Below are experts of layer 2 (counted from 0) of a mixture-of-experts language model. Rows are named router (the router's row for the expert) and show model dimensions 0-255. Each number is 128 + 24 x the weight over its row's rms, rounded and kept within 0 to 255. Numbers have three digits each.
Before each expert's rows: "gets" lists some tokens that make up at least twice as much of what it gets as of all text. This comes from a sample of Wikipedia text that the model never trained on. Tokens count by the router's weight.

# expert 73
gets: "man", "ran", "son", "iz", "ina", "ai"
router:138121106145141159148128134109110090124128136160096090151150172156121136118138127130073144131192121121165102102109108127128121132109122147146140159140093125121166133148091145106156146144159142170079161090179135106072127168108091111168118122147147113088162150103143152133146122131147135137112146153094163121129133118170145135091086133187134094164143164145138076110066096127113101124150118123156164122163119132108101144129116127143117125112148159125111132131145116089137140136084159138123136098127137118182101121128128139146126109135083132107129146094102090164144166138152152124149118096114146148127125167085091150117171133108171118138155103132116136119127149123150081109113109128102158091138122086153120101113124128086154128138115122081112132091112143138142172122114144

# expert 123
gets: "ing", " by", " to", "age", "ton", "ted"
router:130111100082129100091100141138131129147100119091158148132111137187136114109122159101174155134129195161125137109151150132082139144117139076165095120084140155194146141176154130174132114169097125119151122102143097090154139098120113091118133118166131083148104155162122127131148088167112105151140115106155125125088153126081100144102116155119110098131142096156092155092106160127105148106154108104152105127160158142123146140109110131141144128086149143134170139100145099113136151132136118158103156133145138119069138103113095127160140127107103111139112139127156141146114112129089136130142173133124109118109115108147148104113166138119078091122177162159149106133114140118151116144151109130103130146161137123106127085136140119089132137107178142076128096135131130128128120116119138

# expert 22
gets: "ch", "sch", "h", " Sch", "um", "t"
router:103106112166155141100105141115133066088159169107111084132108117116108143138162097104110170136113094136144160119168140145144105137126133116121125123131150187126151117099164155156097115148140057125139116142094088152144124142147145142117096107177138129156155132107095092078138132092154088128110167125174129141149184136100106134130095125134125163100115136133147134131155116084178132148108164139177173121128123092141125126090133084125085135106128127103082116126110129151129119148138137134121118112146167128098161126129155110120089139138101117144082162163112124141109099145101157108120096128114105134086121114134122128158144135157112141131081116132140150122140139076098123090115139141116153126129135134119142149094078141149116107078154081116116115109099101140153131114102111

# expert 111
gets: " and", " or", " &"
router:150165119172132114152099140136173174111146151162155170085128164085156095125134137153164098138170144137107119097136097100150119101150114116123120124117132165096106136103139155101147140144126096131141099121159141149113109127145112163128135120100140138151111150159166105124131102119098082109153142126111076080095118110148147147122160117116110129099115130096088135157134150125136126164136137088148117103134148140122108127106110110100142119136142120105137159117167141103108112148102095081140147086144171112135115133131135136148125099112120077139148132137067092104165118137076146096087148129130186111165079154146082131146102115124119118132094157126087184092102102109109151094118129143114097104102130134105126151125126162097089140134167125156119111127132111136100097157096126

# expert 43
gets: "ation", "ment", "ute", "ability", "ance", "ion"
router:146105103112123141106046151149111149091142094128121129141137109154129116150088154120084130115110106116106125110144157120115094154133140123137099170098138158141113107123122121145160097155122136122132117120119173114112137119123120101152130127112123095144105156185171145077104148152151071124107114175130157110136130153110155152108197123090083118124102116126133097135132163132135131111140147127113111115153133136109147122100094135087144094117084163150134137159128118122129129121146115097133126077089112097122126173094124106102155130126137129141103118142143104122106107135123090107110110105143132107093181160101151137144141102107139115111177145157145146116143104122125096164158119118142156163096153170063127097129134129124099123120146150172099144170139086078085150113170110

# expert 72
gets: "th", "al", "st", "ar", "rd", "ost"
router:117129105107137139127121149121099089168114143150117181149157133108111147107114119107152158101172091145145115116110127142100117139116117138078141117182101116124130135167104192125132095115108090125133144126128110138105093151127175098104157104137108108160073114106141104139113082128159118129112151166109144112104122106123183104092131102156083153128099133132119099120169125162144089127100161097097158122112168094091111128106153115131112105087147134131116136077122138123174127153154139108136124127116094162090088133118146112122101151102122150120120118122162130153104128115171147114132124172122157142150102162121174156154100110105142111114097147089134147129160108105114177124144082125123109154152135159124123123109118094129114128099143128092162159121070121151096118099158153

# expert 2
gets: "'s", " his", " a", " their", " its", " her"
router:150174126121095118148124152121137172135161158086157147092113168136144139129110159119144171119164113123086140120140104102168120072165104168115116165160128132108144118129135092145152164101121123170141096124118163137091132134114123096147138189112107158114123161112110110095086109159104154120113089138127143092154111111105158142131150148120149113107152136114102123120148107145073159143135118107114085174137097138160123093122093149122146164129163137137174137105088118089137116114144154101095109092088157153164116131121151132121165129127113106145155125148115154157145138163160138148132151096151150148122101177142151142103148166155148139110108136105139173135105090102107134095110161127148111137082112090101133118146161153129148156113082153124142142130128106135127116157107143

# expert 88
gets: "'s", "s", " Great", " American", "on", " left"
router:128133136131103139129135146150143133125156113143110140109123142115134115172085129128129139104124119129099150116096103147160125085167113095150148143111150103163155077114105156142135142099153110119164108156117121157147120148105139102153169132142133130151129146183125108092094168119133156135119147157104150124126105145130164127117160152140137182104106081101122095085179145100116123140073122140122080142095122115163126152104088080114142145085103119130130099166121126145128141158152145102104154179109142098146130124119127176090113137134154149103118111118155118159170102151138089141132076090121116118121095134129144090151119111149119167155107132112107107122099124161109133126089078147171172135099139142094099139134108122163150153147088150113104124128072132104080126164134129

# expert 118
gets: ".S", "I", "u", "m", "H", "D"
router:146120105141154131114093107133143106108134117154087091148117159136106123125138145113108115123158115102080153120118122106083156094158154163165115138130118125152153097144155135142135122166125119145110113099114112082190086156097135110168090140152161123162148106161141133130096161134133128119124080123123115119092126108113151093145104094135116089142106110128130091080111091112134151118102091081160116120162120112112146093110150114134111151094091118130124183089132107117117097136107166092102113091162153147144143150125114118102119094130080137134107124155124099133135130135088139122143113098146114122156148112101171129145141116077125170115133087111149150129112108134147108101094101149085127074137144107074148130112105139097148115112155159079112158110083131104136096112156144

# expert 24
gets: " County", "'s", " School", " University", " College", " Street"
router:129140143108151142107114173160138120112118124139129144142101132155162074139116083075098093138080180135102139157118183153133172087121159134114085131088156136133112142099162076113107109117147144131136124164122115117116141118108111137117137098105132124148083131126078084176100148089110166146102164116141110141139134138122130114145104140086139120142123104153129140151140143138155127111104130157110164139168104157100117108140121105182153148124151123077147084151103172113136121109097116137103130147150136123136131139139164119144116156124107094150116116082125122163097094152127079139112168131113105107164117145102135099148147144142118083137142141159153175159162109120119113100127111137103144166093152097131160127147097138158144140144111151085105098092123153141134129116159100

# expert 82
gets: "ol", "ag", "un", "g", "pl", "ul"
router:144121118097131125102112138080123169124150085152097125070141109121112130119171139141124171127103143120087149144117122100096090116136118102138109159162148168112168134118130140139157175120112108111148134130174116124097115133118137088098097106137101132160126117116170125117107101137161157123110140155079107107145135138137155155114156105163117115145110125121141122132147182129144144094116095157093158174118109105152089129136094175119095071144120172142117170081121111165137145109119127116135141146118109139136153142132101105096121141140138096100095105090176087153073132093129146141114152163118109141111125156136121091112159089124117118109159083099134117103149122112156121104105174089126129122145126154153140096108146187133160115177107136129115127124146086125101127134151126